{"d_expert": 304, "beta2": 0.99, "final_lr_fraction": 0.03}
Below are experts of layer 7 (counted from 0) of a mixture-of-experts language model. Rows are named up (a neuron's input weights, with its number) and show model dimensions 128-191. Each number is 50 + 15 x the weight over its row's rms, rounded and kept within 0 to 99.
Before each expert's rows: "gets" lists some tokens that make up at least twice as much of what it gets as of all text. This comes from a sample of Wikipedia text that the model never trained on. Tokens count by the router's weight.

# expert 11
gets: " a", " an", " one", " the", " A", " two"
up0:54 83 65 51 36 09 47 55 51 44 45 34 56 37 41 50 71 45 57 50 44 54 38 35 79 23 20 54 54 58 58 47 42 36 35 49 69 64 34 85 43 47 77 53 53 26 35 36 39 23 40 55 41 60 42 53 53 54 52 96 69 62 42 03
up1:68 39 82 52 62 49 48 33 43 68 55 45 40 29 43 50 57 56 83 57 25 43 42 67 63 59 49 26 72 21 67 32 53 68 35 68 45 51 38 38 48 71 57 39 32 58 42 53 65 28 41 72 70 48 53 62 23 44 62 45 43 73 58 12
up2:43 54 24 57 57 49 63 42 54 31 43 42 41 34 34 57 46 43 51 46 64 70 46 37 45 45 48 55 60 50 26 49 43 41 58 41 92 13 71 60 45 44 37 24 54 83 55 40 55 54 78 75 42 48 48 59 30 31 74 49 38 71 50 73
up3:33 59 54 58 50 61 55 42 55 47 35 49 46 58 28 56 65 49 65 47 27 50 68 34 67 37 60 72 44 44 35 44 45 28 71 48 39 57 48 16 71 31 33 24 47 44 56 33 44 70 56 50 54 70 69 19 51 42 37 47 50 54 56 29
up4:35 69 32 25 75 43 39 56 42 17 63 28 35 60 24 32 78 54 69 40 61 68 14 08 45 36 62 40 65 67 43 58 34 38 31 71 59 47 48 59 24 48 58 39 60 62 45 40 63 44 44 59 57 55 34 36 43 31 34 71 60 60 60 35
up5:59 38 66 45 54 55 66 42 54 56 40 24 32 30 30 53 57 60 35 45 66 57 40 47 61 62 56 51 61 53 51 58 19 59 46 99 91 22 56 59 48 68 51 73 76 44 60 49 80 48 28 58 71 35 50 56 63 60 52 75 52 30 57 61
up6:34 53 56 47 26 60 57 35 46 58 73 54 58 57 56 54 51 35 49 62 42 78 40 37 22 27 45 50 55 71 59 61 38 63 37 53 48 57 25 76 40 31 35 45 46 91 75 50 73 57 57 67 63 23 66 58 66 31 48 26 69 52 43 43

# expert 25
gets: " of", " at", " the", " to", " in", " from"
up0:49 43 47 87 31 58 41 46 71 35 73 66 41 49 24 57 56 36 21 62 68 63 37 45 56 69 55 56 56 40 64 53 54 55 83 36 44 59 63 62 37 40 55 42 57 47 48 57 44 39 56 54 42 76 13 74 39 45 52 88 56 44 57 61
up1:49 31 42 58 49 61 70 79 34 61 25 66 43 50 40 65 38 42 67 41 66 48 56 49 58 41 36 44 69 60 50 63 66 62 45 75 42 51 55 58 29 65 56 31 55 56 59 53 28 63 44 47 46 23 70 58 85 43 53 41 41 59 63 35
up2:45 49 31 65 69 42 55 45 58 53 78 49 34 55 35 45 36 46 48 28 61 36 36 49 41 71 45 28 71 50 56 59 53 27 61 27 60 50 45 54 38 60 30 26 63 41 48 45 43 49 56 50 80 36 52 51 54 39 72 62 72 87 60 58
up3:67 36 64 66 26 37 47 57 53 32 47 57 56 64 23 27 39 11 64 38 49 52 56 69 22 67 25 46 55 29 41 58 66 36 46 57 64 53 49 53 65 47 57 78 66 57 31 63 49 36 48 42 31 51 24 49 59 70 64 52 33 61 26 32
up4:68 38 66 40 57 46 38 42 20 35 41 57 52 21 48 50 44 39 72 50 30 76 46 47 63 44 39 35 61 65 30 58 33 35 69 74 28 33 57 70 69 61 40 41 73 45 51 57 62 64 40 71 43 40 76 48 65 64 37 68 30 55 34 47
up5:56 60 68 66 32 66 56 48 46 47 59 65 53 62 41 32 55 60 59 28 78 67 48 61 31 49 32 51 51 43 37 83 48 47 63 63 60 58 26 44 18 65 61 04 62 62 60 27 62 29 39 81 32 74 67 51 47 56 47 44 59 59 26 59
up6:52 50 41 62 35 54 58 78 41 56 42 53 41 50 54 48 72 62 91 67 45 58 40 62 53 49 49 75 52 41 52 59 32 50 46 91 45 63 62 66 27 46 40 54 56 71 60 47 58 49 73 72 65 60 60 68 47 45 61 60 65 72 36 17

# expert 5
gets: "1", "3", "2", "5", "4", "8"
up0:70 42 40 58 71 50 49 47 56 16 58 39 55 21 48 72 39 54 38 73 51 49 78 56 33 53 22 42 66 79 51 45 76 38 18 80 33 42 73 85 39 49 04 27 45 46 52 51 65 58 47 58 37 54 32 44 48 66 42 36 52 53 51 74
up1:33 66 65 66 48 25 65 37 61 36 47 49 72 63 36 70 72 32 58 52 38 59 33 72 51 56 65 70 48 47 67 33 44 45 29 66 63 53 24 50 72 52 51 59 64 66 39 39 65 29 46 60 57 56 51 85 41 54 63 52 21 24 47 48
up2:24 54 36 67 83 43 40 30 68 64 45 54 41 63 28 44 76 56 46 51 44 58 49 51 54 47 48 63 44 72 79 47 54 42 66 46 65 55 23 70 40 26 64 49 69 46 26 62 64 43 35 55 40 69 61 46 25 37 31 31 67 39 52 31
up3:59 49 42 37 61 40 70 35 70 50 82 54 47 54 41 63 45 63 55 09 45 44 38 60 28 55 60 31 52 59 33 55 42 47 76 40 76 67 76 42 58 42 49 17 13 49 51 78 63 63 56 45 55 40 45 64 75 60 72 81 70 56 49 27
up4:41 75 61 50 31 34 31 60 53 54 60 21 57 48 54 64 46 52 69 63 34 47 44 37 50 26 09 60 77 50 58 49 42 68 61 55 27 80 46 67 62 45 61 49 47 54 32 32 64 57 55 65 57 43 67 43 31 37 28 62 46 71 49 69
up5:56 41 63 45 39 42 37 51 64 34 78 25 78 71 41 49 31 17 60 85 60 50 38 61 56 69 49 56 30 59 46 32 73 49 52 58 54 73 30 43 28 64 54 39 47 45 86 52 37 62 29 31 60 58 64 45 28 58 45 33 37 36 41 55
up6:71 37 23 35 49 38 39 53 53 51 49 32 44 42 38 35 47 66 40 30 33 28 19 35 83 51 45 61 48 34 62 76 36 67 55 53 67 60 38 35 46 37 26 52 47 39 31 48 42 56 58 49 52 53 49 47 51 80 37 49 66 54 56 49

# expert 28
gets: ":", " –", ";", "s:", " -", " |"
up0:51 58 51 58 26 37 61 41 87 56 29 50 35 38 40 89 42 34 62 59 57 46 48 58 30 43 23 40 72 53 51 72 44 52 46 85 25 16 57 50 61 37 61 22 49 48 66 54 46 49 58 83 30 62 33 48 59 86 64 47 64 46 63 33
up1:45 37 41 12 51 68 48 46 64 27 35 47 39 73 55 53 45 63 46 54 30 53 66 51 64 59 57 49 22 36 31 39 64 53 50 60 43 56 59 39 45 31 64 67 71 46 71 63 70 86 69 34 71 43 25 37 48 54 61 63 56 45 35 36
up2:35 51 22 51 47 34 43 42 47 08 67 53 34 53 88 41 48 87 54 35 36 52 27 64 75 48 56 49 37 50 53 34 62 40 52 43 48 39 52 41 24 37 46 62 41 80 64 49 40 36 32 56 26 61 44 34 59 48 59 40 19 52 36 42
up3:61 52 52 28 56 44 50 36 44 41 75 22 50 67 42 44 58 43 73 56 63 29 44 23 59 72 42 46 62 55 38 65 59 08 24 54 48 35 59 71 48 36 49 47 51 71 64 38 37 44 77 54 42 51 62 46 25 55 41 58 50 43 62 42
up4:40 43 59 38 65 38 44 30 43 37 76 75 44 46 63 75 64 30 13 58 49 41 36 56 49 82 31 49 53 33 42 40 68 57 45 44 48 31 74 56 48 57 71 55 26 54 40 24 45 40 68 52 44 51 70 38 26 59 52 51 52 57 63 42
up5:50 51 39 35 18 53 46 07 66 69 28 49 32 38 58 70 34 47 39 58 53 40 34 37 53 65 46 46 37 36 47 38 54 41 56 57 38 74 59 46 54 41 46 45 43 62 78 47 42 28 31 65 51 56 55 50 44 57 43 50 60 42 56 66
up6:33 68 25 36 62 63 56 69 41 28 41 40 55 73 46 50 47 31 51 58 51 83 41 62 61 62 48 47 23 53 47 31 75 34 28 34 65 80 41 32 32 38 58 61 58 61 27 39 68 39 98 63 50 47 53 37 40 35 53 38 31 37 84 83

# expert 12
gets: " |", " 0;", ";", " 1;", " —;", " –;"
up32:53 70 38 61 42 57 34 61 71 44 48 38 47 40 76 50 55 54 55 67 46 45 48 69 69 38 65 52 50 42 72 74 47 33 57 68 53 69 50 29 53 67 24 64 33 61 59 30 44 50 47 60 51 42 45 53 53 55 67 65 48 28 66 51
up33:56 61 24 43 48 53 75 22 69 85 62 42 45 65 55 65 34 46 66 49 56 42 16 87 31 57 50 93 43 24 48 34 45 59 39 80 70 45 26 63 51 56 43 23 48 51 60 30 41 50 43 51 28 55 54 84 43 36 53 59 57 53 40 61
up34:56 60 52 36 75 43 11 57 31 36 76 41 52 57 37 33 32 45 37 70 52 58 40 57 77 47 40 59 36 58 55 57 67 46 41 53 59 43 43 29 43 27 43 25 67 68 66 52 37 45 45 37 58 60 51 47 43 63 67 65 68 53 47 46
up35:36 44 58 38 60 51 38 33 45 49 33 81 74 61 36 32 33 77 44 53 54 37 49 44 69 75 80 33 72 44 63 42 61 70 51 66 81 50 36 57 51 55 87 52 58 25 30 67 43 51 54 44 26 60 53 21 36 28 39 59 33 54 47 50
up36:51 27 57 42 24 22 43 64 58 37 68 59 58 39 54 84 49 47 65 84 64 36 42 40 32 42 51 49 68 33 63 56 40 55 21 58 47 56 45 48 50 36 45 23 86 57 55 27 64 38 35 50 42 59 56 36 70 42 49 54 44 45 35 53
up37:56 46 32 61 47 44 46 32 21 51 36 75 37 62 43 69 51 46 44 59 22 51 47 63 19 54 55 37 34 29 64 64 54 32 72 48 46 41 62 34 37 71 36 52 62 43 56 17 38 69 44 13 60 42 60 69 73 36 15 38 44 37 55 55
up38:59 66 78 74 61 28 76 62 59 58 50 45 39 48 63 50 59 41 58 50 51 63 38 63 26 63 20 56 49 71 67 72 57 49 51 67 40 29 43 67 58 45 54 55 42 41 55 58 27 43 40 41 44 64 50 65 08 34 53 78 38 36 51 54

# expert 7
gets: "s", "es", "ies", "ations", "ers", "ates"
up0:54 49 08 59 32 42 49 23 16 43 44 45 39 30 50 29 22 59 27 50 25 48 55 34 33 71 68 69 44 42 49 47 38 65 74 55 61 34 45 59 49 62 65 32 37 49 54 26 63 45 43 60 53 46 46 40 86 44 44 39 67 70 40 53
up1:54 53 51 52 16 36 39 50 50 49 50 47 28 48 37 53 69 54 45 23 48 63 57 56 63 47 59 29 52 83 21 54 51 73 71 66 29 82 57 32 48 44 35 53 60 44 28 41 80 21 49 73 42 40 62 39 73 64 59 60 27 44 44 73
up2:38 64 42 51 56 15 42 78 70 54 79 48 54 48 29 70 65 46 64 45 75 52 47 50 63 60 45 54 72 43 52 52 40 73 48 25 54 61 58 60 62 69 31 54 44 41 32 38 51 38 45 54 55 74 61 48 56 57 54 57 24 66 57 68
up3:52 53 61 37 47 28 41 31 51 52 37 90 67 56 49 42 39 40 43 54 58 29 21 47 53 37 49 65 29 56 43 27 31 43 68 69 87 60 42 72 38 54 57 55 35 54 43 64 35 64 37 51 69 64 71 60 39 27 71 71 71 51 57 55
up4:61 65 54 35 37 32 71 48 68 54 46 61 55 31 37 25 37 46 57 29 64 36 36 44 40 54 59 18 63 50 60 54 35 33 40 28 63 52 46 46 59 67 51 34 43 42 64 68 55 56 53 59 75 29 50 52 35 73 59 36 60 52 65 72
up5:64 70 47 55 44 72 52 64 24 39 42 53 56 46 32 40 28 51 37 30 29 59 55 37 83 40 26 59 61 63 46 55 59 51 91 38 58 33 57 66 86 68 49 55 72 52 56 33 38 60 39 33 69 61 58 49 64 28 43 53 58 64 31 61
up6:36 70 30 35 64 22 20 41 56 30 55 32 26 40 46 29 29 75 67 44 46 43 54 43 52 39 60 27 73 53 43 50 56 57 42 56 33 41 34 55 19 25 37 35 54 68 45 60 75 37 66 48 41 81 63 77 50 64 66 39 48 33 51 35

# expert 16
gets: " 0", "\n ", "-2", "-1", "–0", "–9"
up0:39 44 44 58 30 42 34 69 59 40 52 53 52 51 58 57 62 22 66 44 65 54 46 46 73 57 55 24 53 50 54 65 51 82 54 57 20 52 57 49 76 52 37 45 15 44 54 61 56 42 40 57 35 45 52 43 53 71 66 68 77 64 43 45
up1:30 51 48 49 45 60 34 62 66 47 74 57 53 83 34 27 51 36 25 51 44 57 70 23 49 49 54 60 71 65 27 74 72 46 48 14 60 37 55 56 27 47 44 48 31 41 50 48 48 68 50 43 63 59 34 39 34 45 67 55 54 65 75 32
up2:56 33 52 70 32 42 63 61 45 60 45 48 38 40 33 83 58 35 49 39 66 55 53 66 57 55 46 40 60 51 22 49 31 60 64 21 85 54 44 52 23 40 40 66 37 48 42 35 60 35 36 31 56 69 78 53 57 29 64 48 71 37 41 47
up3:76 47 34 48 47 69 53 52 53 40 54 35 38 50 57 67 50 43 39 38 19 58 50 45 54 68 67 56 56 49 44 45 51 64 45 74 64 51 56 60 55 42 75 82 39 63 38 69 63 68 42 55 52 63 57 55 83 49 68 61 43 64 22 58
up4:62 12 52 38 50 39 48 61 34 41 40 43 54 52 39 51 34 31 52 39 65 76 66 44 68 35 28 70 55 56 54 36 62 77 60 59 77 60 36 60 43 42 48 45 42 38 51 38 67 47 58 60 40 48 62 63 40 47 55 63 52 53 50 36
up5:38 53 77 34 64 79 61 26 43 50 86 65 36 46 46 68 69 81 15 58 20 47 35 29 44 44 43 38 74 47 58 62 17 45 51 72 65 45 56 33 62 52 50 55 34 21 56 23 61 67 43 50 41 85 10 32 58 26 51 45 61 53 36 44
up6:58 44 24 21 61 42 79 54 36 33 54 52 43 62 67 64 65 79 35 46 31 44 65 48 59 61 66 36 51 45 58 24 47 56 36 86 71 71 62 48 43 37 51 49 67 60 66 56 60 56 56 67 66 56 52 51 56 45 62 55 61 65 58 21

# expert 30
gets: " States", " United", " York", " University", " City", " U.S."
up0:53 47 40 89 50 39 52 47 60 31 38 64 72 90 19 67 37 52 60 29 51 64 54 84 56 28 42 33 57 60 67 67 68 62 46 66 19 32 49 49 41 50 49 08 40 52 34 46 57 51 38 61 63 55 59 45 42 44 52 59 49 43 38 43
up1:63 56 76 63 38 61 31 52 33 43 47 25 64 63 25 85 55 67 35 44 51 62 49 76 52 70 35 64 44 62 32 60 44 25 25 54 57 48 59 36 52 61 41 56 56 49 38 76 53 47 64 31 59 47 68 46 52 45 65 71 38 45 46 39
up2:08 80 60 56 42 45 45 66 60 59 59 45 44 36 38 44 63 39 63 35 53 58 60 37 60 41 62 62 75 49 42 38 50 89 57 66 50 32 66 61 69 48 37 56 32 54 32 58 40 26 45 19 36 66 57 36 60 26 75 43 49 35 77 62
up3:56 51 51 05 42 52 45 31 62 39 36 55 49 46 31 45 43 63 64 42 65 36 45 49 48 63 66 52 69 37 47 33 25 55 40 12 36 40 48 72 17 61 76 31 54 46 92 27 59 43 54 68 49 41 43 66 55 43 45 50 61 69 55 59
up4:52 56 53 60 49 46 53 65 30 25 75 81 63 57 71 40 45 66 57 46 73 54 40 34 46 63 28 04 57 58 50 40 40 56 48 35 62 61 77 51 36 65 34 66 55 54 54 34 36 38 52 62 31 54 58 53 33 57 75 29 14 52 21 31
up5:57 43 32 62 53 45 46 64 40 42 59 44 39 83 60 70 68 24 61 50 43 55 01 76 44 57 58 46 11 59 80 76 51 38 70 53 47 75 40 33 91 28 22 39 48 55 39 72 69 51 34 38 58 24 64 54 68 38 35 49 37 38 44 27
up6:20 79 49 37 49 84 26 23 51 66 69 26 79 83 42 58 42 35 41 68 64 53 50 52 78 41 52 38 76 48 38 62 56 52 46 48 62 40 46 65 65 92 31 45 90 81 40 47 47 56 45 50 09 75 43 42 55 38 27 39 65 49 64 48

# expert 21
gets: "\n", " S", "z", " Z", " M", " E"
up0:53 61 56 64 67 32 17 59 50 37 29 45 56 54 34 53 44 50 43 25 90 66 42 47 68 58 47 20 44 43 33 60 49 49 78 48 41 57 60 73 39 41 22 39 48 66 29 39 54 49 63 30 63 78 71 34 66 46 70 29 47 43 21 62
up1:41 11 35 77 26 59 30 56 41 60 37 53 69 28 32 70 66 54 47 48 18 29 50 35 52 55 65 27 69 58 54 70 55 60 67 44 45 47 39 63 53 65 62 39 73 46 38 55 66 44 62 38 56 50 47 45 41 51 46 68 60 38 29 67
up2:62 49 53 57 18 86 52 65 52 35 24 78 67 40 52 47 50 45 48 50 60 46 47 59 66 62 26 58 32 60 63 49 41 47 46 46 47 60 21 40 55 58 46 63 49 44 26 53 50 48 53 46 67 60 50 60 47 58 47 80 63 59 52 43
up3:54 32 46 39 42 83 17 34 52 62 45 60 51 32 66 55 53 57 57 31 40 45 12 50 55 60 41 46 45 48 53 36 00 42 65 51 43 43 66 50 64 68 58 36 52 58 37 30 37 58 71 23 17 60 41 46 55 45 37 69 42 67 61 67
up4:81 54 57 68 67 44 69 46 49 56 37 61 51 56 41 57 67 49 68 69 57 39 51 65 71 43 32 50 34 49 54 24 50 70 56 61 48 60 32 43 22 51 49 60 56 48 64 45 52 50 59 48 53 85 58 39 66 20 59 73 47 74 30 40
up5:58 64 34 58 45 53 70 51 58 40 44 57 32 45 66 65 57 61 29 84 47 70 41 76 77 74 77 56 58 59 66 52 50 43 37 41 49 59 40 66 52 82 54 41 59 42 83 64 35 52 76 39 58 32 57 43 61 42 43 68 69 44 79 55
up6:58 36 35 83 64 57 34 36 25 23 65 33 40 76 52 78 63 37 69 58 81 37 54 56 68 23 52 40 44 50 38 50 78 62 79 63 41 49 62 61 36 37 64 58 75 49 45 49 36 13 49 66 28 38 37 44 51 54 49 42 46 25 59 73

# expert 9
gets: "er", "ing", "al", "ed", "or", "ist"
up0:63 55 33 54 56 38 35 37 62 71 59 45 50 45 58 51 45 53 16 39 39 32 29 29 64 37 67 52 25 62 41 48 70 40 58 70 71 58 55 53 19 42 38 48 70 33 43 35 43 51 55 55 67 56 53 64 29 42 51 52 14 32 50 46
up1:49 72 52 56 68 64 38 38 43 37 64 77 54 38 63 61 36 38 40 54 48 41 34 59 35 41 40 45 69 55 75 27 56 69 66 50 48 60 47 50 58 50 46 41 63 51 65 62 62 44 36 94 40 41 27 43 46 58 47 58 41 67 46 83
up2:43 33 55 49 61 35 56 29 66 58 35 36 59 47 66 75 78 47 48 67 78 46 52 48 66 52 42 43 39 54 28 31 66 52 46 63 23 80 45 42 31 38 54 51 35 48 40 50 40 75 25 54 37 41 40 27 37 58 67 35 51 54 24 45
up3:52 19 73 29 56 49 39 54 32 48 69 43 49 55 42 62 99 79 60 28 60 72 59 54 72 41 52 42 41 58 49 50 43 34 53 57 44 96 50 53 59 38 10 42 34 67 56 64 60 59 61 59 37 40 43 66 25 67 47 75 53 37 52 69
up4:18 55 50 59 67 37 68 60 54 41 59 68 56 38 51 38 53 38 51 83 68 37 46 64 63 55 50 04 85 45 72 68 40 55 58 51 17 44 70 61 63 59 49 66 66 56 37 50 39 32 61 38 68 35 51 46 54 56 57 36 47 67 28 08
up5:76 53 63 42 49 42 38 41 51 43 94 41 65 55 56 62 85 54 19 64 45 55 44 65 57 43 31 58 67 60 47 19 66 28 46 67 50 56 54 67 56 45 22 34 32 17 44 45 37 41 69 57 44 36 57 48 52 54 60 48 43 41 31 38
up6:71 34 52 26 48 46 43 49 49 49 45 57 57 44 49 44 66 67 37 47 54 54 52 55 51 58 71 68 17 62 26 57 12 33 32 64 43 27 24 39 62 58 13 71 35 42 35 49 58 53 80 42 62 66 64 73 68 33 72 41 56 43 39 48

# expert 19
gets: " as", " the", " was", " be", " been", " became"
up0:75 36 24 58 50 34 26 55 53 19 54 26 25 67 48 49 46 79 50 21 54 51 51 15 43 57 52 41 50 71 39 52 47 73 19 63 37 64 57 60 50 58 35 44 50 47 30 55 43 65 57 43 46 68 54 63 59 64 80 58 52 65 38 73
up1:43 46 42 70 52 54 53 35 28 40 45 43 63 54 47 65 35 47 48 67 41 79 31 59 35 76 42 53 45 61 61 58 71 54 32 64 80 43 64 62 52 66 43 32 86 45 84 36 55 55 49 34 45 49 71 28 61 22 49 24 38 40 60 42
up2:50 35 38 34 46 19 59 28 54 38 50 47 29 66 69 56 37 40 33 42 29 59 37 50 71 29 62 44 55 64 37 46 60 38 16 18 49 58 34 38 54 64 57 80 59 55 57 33 61 51 69 52 51 52 46 68 52 70 64 64 50 71 71 72
up3:53 55 35 50 33 68 21 36 33 51 75 50 38 43 40 61 74 63 28 43 43 26 53 60 30 42 45 66 42 64 38 63 51 72 55 52 34 38 63 56 68 39 26 60 48 59 42 42 72 47 66 26 46 62 34 29 38 52 56 30 74 63 54 47
up4:83 46 42 37 49 51 62 61 35 27 45 45 68 43 59 63 56 35 45 78 58 47 47 43 48 45 47 18 63 73 72 45 78 43 53 42 39 64 62 30 77 48 51 69 72 49 87 41 58 38 67 36 29 63 47 47 32 41 80 44 68 66 50 99
up5:39 38 61 34 24 39 60 60 47 41 33 08 36 83 18 28 77 55 39 38 47 31 43 43 57 77 40 89 58 64 60 47 24 53 37 37 45 60 40 66 47 53 34 23 89 46 33 53 64 71 22 58 36 37 53 44 45 44 31 57 44 26 43 63
up6:54 58 63 73 46 47 53 15 39 48 45 48 36 52 54 65 41 58 21 36 34 76 38 60 69 95 47 53 40 50 41 77 61 42 51 42 67 35 55 48 43 67 75 51 48 39 44 36 70 62 50 48 30 48 62 39 29 31 16 59 55 45 47 38

# expert 8
gets: "n", "ar", "in", "an", "m", " f"
up0:59 54 51 58 40 45 51 35 50 36 52 45 62 67 64 34 35 60 66 41 42 58 37 54 57 72 26 77 51 54 81 49 59 18 85 26 33 04 74 72 66 19 51 59 46 57 38 66 51 58 53 34 55 43 56 70 14 49 46 44 43 52 68 39
up1:67 56 36 36 55 36 73 55 28 65 39 40 15 44 41 80 66 50 52 79 50 34 69 47 43 48 56 30 18 52 72 15 30 26 59 62 52 29 60 64 38 47 46 70 46 51 45 40 59 57 62 66 43 30 61 39 95 39 46 52 47 40 55 07
up2:39 44 68 51 51 59 78 40 23 73 37 58 63 49 59 70 52 27 64 39 47 28 52 26 41 54 58 51 32 44 36 61 43 68 68 41 43 34 31 47 77 41 67 70 78 47 51 60 49 47 34 54 36 26 53 33 49 70 73 46 23 51 60 57
up3:49 78 49 54 43 64 48 38 44 44 48 49 38 49 59 58 51 47 37 62 66 44 30 61 57 35 53 78 57 80 62 32 17 57 80 64 73 40 51 25 78 31 40 31 57 44 71 56 78 55 41 71 22 35 49 33 58 46 71 60 07 66 73 39
up4:67 51 33 69 31 46 45 35 44 41 57 33 52 49 72 53 70 36 58 80 51 44 46 70 72 58 63 47 53 39 42 48 34 44 45 35 43 47 47 34 72 23 36 58 30 39 40 57 41 71 95 31 59 67 83 66 48 51 67 71 61 49 30 46
up5:56 55 53 31 45 44 56 52 49 61 42 45 13 57 48 51 71 46 39 70 59 69 55 37 72 37 58 36 23 75 50 45 56 39 41 51 65 55 55 43 59 35 49 41 24 34 57 49 35 49 55 37 50 72 71 63 49 59 54 36 47 79 76 34
up6:16 47 30 58 50 63 61 63 65 52 31 52 42 14 57 49 38 65 52 42 35 38 30 57 63 40 51 62 43 36 64 54 58 72 41 22 30 62 47 52 54 37 66 54 58 64 67 59 52 20 21 63 84 53 45 38 35 49 32 66 67 74 28 21

# expert 26
gets: " |", "\n", " (", " (S", " (C", " (P"
up0:56 43 70 40 70 60 51 28 44 64 59 68 31 63 20 65 71 66 55 30 50 46 42 52 31 53 36 32 44 38 41 39 52 70 58 40 48 72 39 29 57 33 75 51 29 54 40 44 33 39 39 48 51 69 42 59 56 48 51 41 50 55 60 13
up1:46 66 67 49 74 44 56 52 15 48 58 74 67 62 56 51 79 53 66 45 26 64 37 57 54 55 60 73 48 46 42 46 70 46 31 55 65 30 35 30 32 44 77 75 53 30 68 43 39 65 45 49 50 57 35 21 69 13 53 71 56 36 49 63
up2:29 55 20 40 71 34 55 23 50 48 79 65 50 43 41 53 36 06 48 45 43 81 56 32 52 35 64 39 44 55 53 60 53 44 24 63 64 70 62 36 59 47 34 48 68 53 53 76 43 56 39 62 54 62 57 45 54 69 57 79 55 55 65 23
up3:36 38 56 41 54 31 57 78 56 49 48 49 56 51 29 62 44 60 68 49 62 41 42 56 47 57 33 80 76 50 45 45 62 56 64 63 62 49 52 54 46 52 54 60 50 40 58 50 59 52 62 40 49 66 66 35 83 18 55 57 60 33 48 66
up4:47 40 65 42 39 26 69 17 60 54 64 35 57 38 43 33 52 53 35 33 36 52 29 85 46 53 61 62 53 64 37 53 31 52 95 43 80 50 41 50 59 60 51 30 51 50 60 37 65 49 50 53 44 60 27 63 58 54 12 71 73 21 62 56
up5:46 49 60 70 40 44 67 50 30 47 35 48 63 54 42 25 56 30 58 38 67 56 44 54 37 47 68 37 62 54 42 45 36 45 73 55 57 60 51 44 65 54 45 39 49 52 52 39 55 29 42 52 59 09 51 65 68 51 33 44 33 55 53 54
up6:21 29 53 43 41 59 42 52 50 67 52 42 63 36 49 37 58 67 51 59 42 57 55 56 31 77 72 47 69 24 37 59 46 42 46 74 81 70 38 44 65 54 65 60 68 63 57 76 24 54 47 68 47 64 63 45 59 58 36 30 65 32 53 60